From a checkpoint of a small mixture-of-experts model trained on Wikipedia.
Size: 9 layers, vocabulary 8192, 62.6M parameters.
Training: a variant of Muon for the experts, 870M tokens.
Below are experts of layer 4 (counted from 0) of a mixture-of-experts language model. Rows are named router (the router's row for the expert) and show model dimensions 0-63. Each number is 128 + 32 x the weight over its row's rms, rounded and kept within 0 to 255.
After each expert's rows: a language model's description of what the expert responds to; "raises" lists some tokens whose logits its average output raises strongly, later layers aside. This comes from a sample of Wikipedia text that the model never trained on.

# expert 29
router [ 47 179 120 135 102  83 128  96 155  96 143 104 101 211 110 142 128  83  98 173 128  74 109 125  82  57  78 173 109 140 158 135 133 137 132 120 149 162 160 133 104 120 147 140 136 172 179 125 150 128 107 118 119 135 127 104 169  84  93 123 115 175  91 110]
Commas and list dashes. Commas ending clauses or list items, and leading dashes or bullets in infobox lines, such as "MLB debut - June".
raises: " which", " but", " though", " with", " the", " although"

# expert 54
router [118 121 102  34 102 122 134  87  99 143 115 106 113 130 127 161 128 114 187 164  84 167 165 159 210 177 147 174  91  99 151 100 110 106 109 128 204 163 104 113 118 137 136 125 189 166 153 161 113 137 117 191 130  79 160 122 177 128 129 108 160 103 173 129]
Latinate word beginnings. Opening pieces of long Latin-derived words after an article, such as comp, exp, dist, constitu, br, as in admin-istrative.
raises: "ens", "rib", "end", "enda", "ence", "um"

# expert 61
router [108  67 177 147 176 121 117  52 104 138 135 124 136 142 118 149  95  83 133 130 154 101  77 105 109 106 146 116 150 111 165 117 146 195 148 151 108 125  72 159  71 122  91 122 127 137 131  95 111 118 152 118  78 148  76 122 125 106 161 138 140  77 123 163]
Closing parentheses and event names. Closing parentheses in tables and citations, plus final words of competition or award names like Cup, Championships, Series, Airport.
raises: ",", " with", ";", ".", " and", " of"

# expert 32
router [ 49  95  94  41 152 106  97  82 130 146 164  84  91 116 198  84 142  83  88 139 123 118 149 142 174 143 112 165 102 140 193 162 144 141 123 132 142 150 103 133 142 148 107  99 178 132  96 100 170 158 121 111 134 144 111  81 109  74  72 120  97 140 133 167]
Topic nouns after articles. Common nouns after the or his naming the work or group discussed, such as season, series, show, album, band, year.
raises: ",", " with", " in", ";", ".", " by"

# expert 56
router [137 104 103 148 111  78 125 194 160 147 115 153 138 118 101  81 151 102 110 165 128  98 121 159 119 175 160 100 121  89 145 101 173 162 101 103 119 134 122 153 184 124 102 191  96 115 111 138 132 175  97 145 129  92 164 155 135 145 110 219 177  49 105 130]
Consonant-cluster word pieces. Inner word pieces with doubled or clustered consonants (gg in pegged, arpeggios, egg; ack, oth), plus standalone A or a.
raises: "-", "er", ",", "ing", "ist", "est"

# expert 1
router [111 101 160 108 122 107 180 112 154 126 151 105  78  90 111 151 126 106 135 119  79 107  91 148 121 174 114 172 121 131 147 144 161 141 100  90  91  69 184  81 141 114  66 182 116  81 104 184 137 186 118 101 132 167 149  96 205 142 169  96 138 103 120 176]
Mid-word fragments and quantities. Word-piece fragments inside lowercase words (pl-um, bl-ess, travel-led) plus quantity words and units such as million, billion, mm, meters, increase.
raises: "-", " and", " of", " or", " (", " in"

# expert 6
router [ 71  99  95 197 128 104  70 155 124 126 142 128  68 130 126 117 125  78  86 163 119 191 199 123 156 122 116 125 173 201 131 133 140 117 109  89 124 166 105 141  76 116 120  99 131 112  54  95 152 165 133 120  98 109  99 129  93 140 149 120 113 158 139 108]
Place-name word endings. Final pieces of place names and surnames, mostly English toponyms, such as -ford, -ham, -ton, -borough, -ville, Hammersmith.
raises: ",", "'", " to", " and", " in", " ("

# expert 43
router [141 114 100 141  93 121  81 126 134 122 153  68  84 194  92 169 180  98 196 133 101 184 132 126 209 124  70  73  71  59 156 131 147 211 141  87 155 113 106 123 165 182 146 135 107 113  31 145  99 141 124 141 129 142 152 102 160 193  90 125 120  84 147 109]
Plural and noun endings. Word-final suffix pieces, mostly plural s, plus -er, -ers, -ments, -aries, closing nouns, e.g. rumo-rs, office space-s, bound-aries.
raises: " of", " in", ",", " with", " are", " and"

# expert 7
router [139 158 171  85 189 209 124 157 131 114  72 137 168  83  54 136 114 180 144 169  96 118 116  57 126  74  79 163 156  87 144 126 124 200 131 133  79 123  59 120 125  88 122 108 141  50 174 140 125 128  94 110 148  80  35 100 129 146 162  84 163 129 134 164]
Opening brackets in numbers. Opening parentheses, en dashes, slashes and math symbols after numbers in tables, infoboxes and formulas, e.g. 1.34 (−2.2, aged 60–61, 1922–1960.
raises: "19", "1982", "including", "16", "1981", "2006"

# expert 17
router [166 108 145 137 182 153 124  84 148 140 162 116 135 107 161 111  84 133 146 139  92 131 139 119 166 177 108  82  67 103 156 218  82 122  81 113 192  93  91  89 114 124  89  70 134 158  99 192 114 142 158 162 118 112 155 168 110 146 103 121 144  81 135 110]
Political and social nouns. Nouns and suffix pieces about government, society and economy, such as government, rights, military, -ical, -ation, -ment.
raises: " in", ",", " (", " and", " on"

# expert 34
router [171 105 120 154 131 127  87 154  66 146 111  94 145 119 168 170 143 119 149 103  82 106 144 131 100 103 148 102 119 108 156 144 154 143 106 114 102 128 144  82  91 140  74 124 120  62 168 122 201 127 181  76 168 108 105 146 139 159 154 110 178 139 160 188]
Table header pipes. Pipe separators in wiki table header rows, such as Party | Candidate | Votes, plus occasional semicolons and colons in lists.
raises: "  ", "\n", " Preceded"

# expert 50
router [ 94  71 150 141 173 137  90 135 126 140  68 117 178  84 181 121 134 173 165 100 154 158 183 113 117 195 152 149 132 149 134 133 135 142 156 141 130 125 135 149 111 149 177 136 170 186 126 171 110  77 105 112 126 121  82  76 151  77  76 114  59 141 153 119]
Row-end table pipes. Pipes that close a table cell or row, coming after a name, number or percentage and followed by a line break.
raises: "\n", "  ", " —", " -", "\n\n", "-"

# expert 49
router [110 167  88 154  76 159  83 152 123 121 122 114 137 182 120  95 152  70 126 154 139 105 137 121 145 133 174  77  83 108  78  59  97 165  93 127 184 132 153 105 119 143 137 131 146 151  67 124 146 154 107  73 171 112  80 140  89 156  93 119 105  70 176  80]
Title-initial and under. The preposition "under" and capitalized first words or pieces of titles and names, often after a quote mark, e.g. "The Viewing", Be-havior, Under-ground.
raises: "arm", "bes", "ident", "ta", "sq"

# expert 39
router [164 106 102 169 145 151 152 160 131  74 153 150  79 147 169 113 156 127  89  97 172 140 105  87 137 137 173 133 137  82 124  86 203  65 104  88  75 130 162 113 138  95 130 174 139 182  81 104 120 148  96 147  80 127 129 150 173 108 165 125 131 132 110  57]
Mid-word fragments and decimals. Word-internal pieces such as ed in Hereditary and w in Growth, and digits after a decimal point, such as 18.7.
raises: "on", "le", "os", "il", " of", " part"

# expert 13
router [105 152 185 143 148 105 143  39 130  77 179 145 177 105 155 108  68 165 122 156 194  97 146 111  68 100 133 137 160 128 120  85 112  98 150 162  90 158 148 134 133 141  62 108  89  83 201 128 129 128 182 128  81 171 125 156 119 207 160  76  68 204 120 111]
Transliterated foreign syllables. Syllable pieces like ka, ta, za, ko and accented vowels inside non-English names, mostly Indian, Slavic or Central Asian, e.g. Bhak-ta, Pak-ka-tha.
raises: "bil", "ber", "w", "bel", "gi", "le"

# expert 20
router [182 111 186  97 117 163 167 158  76 181 135 156 113  74 134 147 134 116 153 129  84 157 142 148 166  65 144 158 140 124 126 160 113  99 109  85 114 109 141 119 131  55 112 148 142  53 104  61 177 153 123 125 133 156 143 160  61 168 139 150 202 144  70 150]
Digits, apostrophes, c/g pieces. Single digits and number pieces in scores, times and codes (4.40, 8), apostrophes in possessives, and pieces like c, g, ic inside words.
raises: "s", "-", "um", ",", ".", "un"

# expert 12
router [134 199 105 186  81 151 135 103 115 132 153 175 106 114 142  77 201 177 179 115 103 114 134 105 109 114 122 186  65  96 189  82 120 166 134 117  89 119 119  91  85 140 179 116 112  64 115 177 136 185  98  82 122 126 180 170  89  81 120 177 154 115  51 128]
Hyphens and prefixes. Hyphens inside compounds and list dashes, plus separate prefix tokens like un, non, sub, multi, inter, as in passive-aggressive.
raises: "end", "t", "-", "on", "de", "f"

# expert 22
router [126 196  76 173 143 161  74 112 144 140 100  88 100  93 121 161 139 125 137 130 136 163 137 107  82 186 124 129 183 153 117 119 166 202 154  94 144 103  75 131 121 184 127 104  70 104 125 104 138 103 138 199  92 108 137 123 129 135 119  95  96  90 170 142]
Word-final name pieces. Final pieces of foreign or uncommon proper names and words, especially Slavic and Nordic, such as -ky, -ć, -v, -ge.
raises: ",", "'", "-", "’", " ("

# expert 62
router [ 85 126 151 116 147 130 175  80 132 195 164 175 161 129  86 148 152 104 133  56 179 113 112 142 104 151  89 127 131 133  80  91 160 109 126  92 140 143 148  75 143 127 129 129 123 129  41 174 105 112 148  92  71 140 156 132  71  81 179 131 105 159  66 121]
r and er pieces. The r, er and similar pieces inside names and place names, often Spanish or Latin, such as Monterrey, Unicorn, Glamorgan, Rosario.
raises: "'", "-", "g", "–", "ck", ","

# expert 26
router [ 78 116  95 146 104  95  91 121 125 146  99 107  86 167 157 123 122 170 107 106 150 107 131 165 129 132  97 171 182 111 129 167 110 142 166 110  80 145 172  63 103 115 143 134 105 117 123 116  91  99 117 165 155 181  81 150 154  95  70 215  99 145 135 103]
Row-start table pipes. Pipes and dashes that open a new table row or list line right after a line break, plus pipes between early columns.
raises: "  ", " \"", " I", " 3"

# expert 23
router [102 143 217 150 125 133  95 186 136  95  92  98 123  91 141 185 138 101 157 126  97 122 135 169 150 120 156  75 110 130 127 128 126 120 124 150 131  85 216 171 184 171  97 103  92 170 164  53  73 169 184 154  94 177 149 151 185 172 147 123 127 121 138 114]
Particles and word pieces. Verb particles and prepositions like up, on, at, off, plus middle word pieces such as -pt, -amp, -ept.
raises: " the", " to", " a", "ed", "."

# expert 45
router [108 200 140 134 174  98 152 128  15 141 105 107 117  38  75  90 101 115 127 136 152 156 132 120 173 130 116  91 105 126 131 140 151 197  89 127 121  97 103 142 150  69 157 120 117 171 127 114 121 130  94 114 130 110 156 115 151 131 118  90 132  84 122  87]
Institutions and roles. Nouns for institutions, schools and office holders in biographies, such as University, College, school, President, head coach, court.
raises: " of", ",", " in", " and", " with", " ("

# expert 55
router [116 106 148 124 126 100 169 147 162 150 134 146 149 149 102  63 169 102 115 172 132  86 155 137 124 199 105  74 141 161 115 100 126 147 152 142  89  94 130 154 120  86  98 114 160 141  80  58  98 148  65 104  87 152 117 112 136 144 127 176 138 163 135 122]
Personal name parts. Surnames, given names and surname fragments after a first name in lists and tables, e.g. Richard, Wilson, Steve Fitz-patrick, Van der.
raises: "ens", "ent", "on"

# expert 11
router [112  96 152  83 126 164 168 146  80 121 129 145 140 157 128 186 201 125 121 147 123  79 138 101 142 107 136  66 137 158 113 120  94 123 163 124 103 112 153 174 122 131 147 104 107  98 174  86 192 141 143  42 127 101 116 134  50 160 182 134 149 105 155  97]
Ordinals and table numbers. Small numbers and ordinals in tables, track lists and titles, such as 3, 10th, third, Second, often after a pipe.
raises: "–", ".", ",", "-", " –", ";"

# expert 63
router [167 107 122 108 125 134 129 147 138 122 152 125 145  98 109 150 145 162 150  80  77 118 118 115 144 107 149 110  54 148  94 131 140  93 155  46 100 195  68  82 168 104 112 126 140 161 125 106 159 179 138 118 120  75 133 100 141 153 123 148 108 140 141 132]
Word-ending suffixes. Suffix pieces ending a split word, especially ing, ication, ual and ious, as in Rating, Performing, covering, cautious.
raises: ",", " and", " of", "-"

# expert 36
router [ 63 125 145 153  62 136 108 114  95 131 137 155 114 164 120 101  87 146  68 130 117 189 120 170  70 169 134 129 117 116  80 102 122  89 140 157 158 104 112 171 104 143 182 106 112  57 131  61 116 149 155 130 142 153 120  84 171 139 141 161  81 113 174 132]
Narrative action verbs. Action verbs after a person subject, especially -s or -ed endings in plot summaries, such as puts, kicks, wrote, went, joined.
raises: " to", " in", " that", " for", " the", " a"

# expert 38
router [129 101  90 161 118 197 128 165  90 182 215 104 169 192  95  81 126 117 144  85 164 117 158 154 113 144 144 113 105 128 103 154 110 133 116 129 141 125 129  79  81 147 152  92 114 128 137 175 118 122 134  44 165 168 125 136 140  90 110 187  99 132  90 132]
Mid-word pieces, discourse nouns. Middle word pieces like ti, mi, ly (sortied, Rhythmic, Curtis) and discourse words such as instance, example, way, evidence, frequently.
raises: " of", "on", "back"

# expert 31
router [103 106  85  96 102 105 114 110 144  84 130 123 144  91 127  81 144 150 133 154 160  90 160 144 172 130 131  95 150 166 100 156  85 104 141 155 153 181 101 114 106 203 135  85 121 140 117 190 109 153 159 145 175 160 125 111 148 119  65 118 169 118 118 102]
Word-initial lowercase fragments. Short lowercase first pieces of words split by the tokenizer, after articles or conjunctions, e.g. o-zone, o-pioids, psych-edelic, bo-tanist, no-ble.
raises: "ck", "go", "k", "ur", "od", "ir"

# expert 53
router [133 149 181 118 157 143 158 150 151 125 106 134 123 134 131  75 103 163  89 136 117 136 142 186 136 182 128  44 162 147 126  94 183 118  92 143 121 109 104  93 140 130 179  84  98 132 124 138 196 109  72 174 114 143 174 141 185 116 165 153 111 156  77 155]
Foreign name syllables. Middle syllables inside non-English place and personal names, especially Indian, African and Asian ones, such as Maha-ras-htra, Sha-og-uan, kar.
raises: " and", ",", "ol", " at", "i", "–"

# expert 9
router [117 123 105 103 123 133 129 105 169 116  79 177 151 104 128 120  95 175 152 133 143 157 109 133 119 110 134 123 159 130 119 200 125 120 162 155 172 152 186 161  90 126 138 142 119 138 140  85 118  50 154 115 142  76 149  99 135 133  94 127 124 135 178 147]
Proper-name initial pieces. First capitalized fragment of a split proper name, often foreign places or people in lists and tables, such as Kr(ešimir), Av(esnes), Ca(gliari).
raises: "imi", "il", "ons", "ón", "iver", "omi"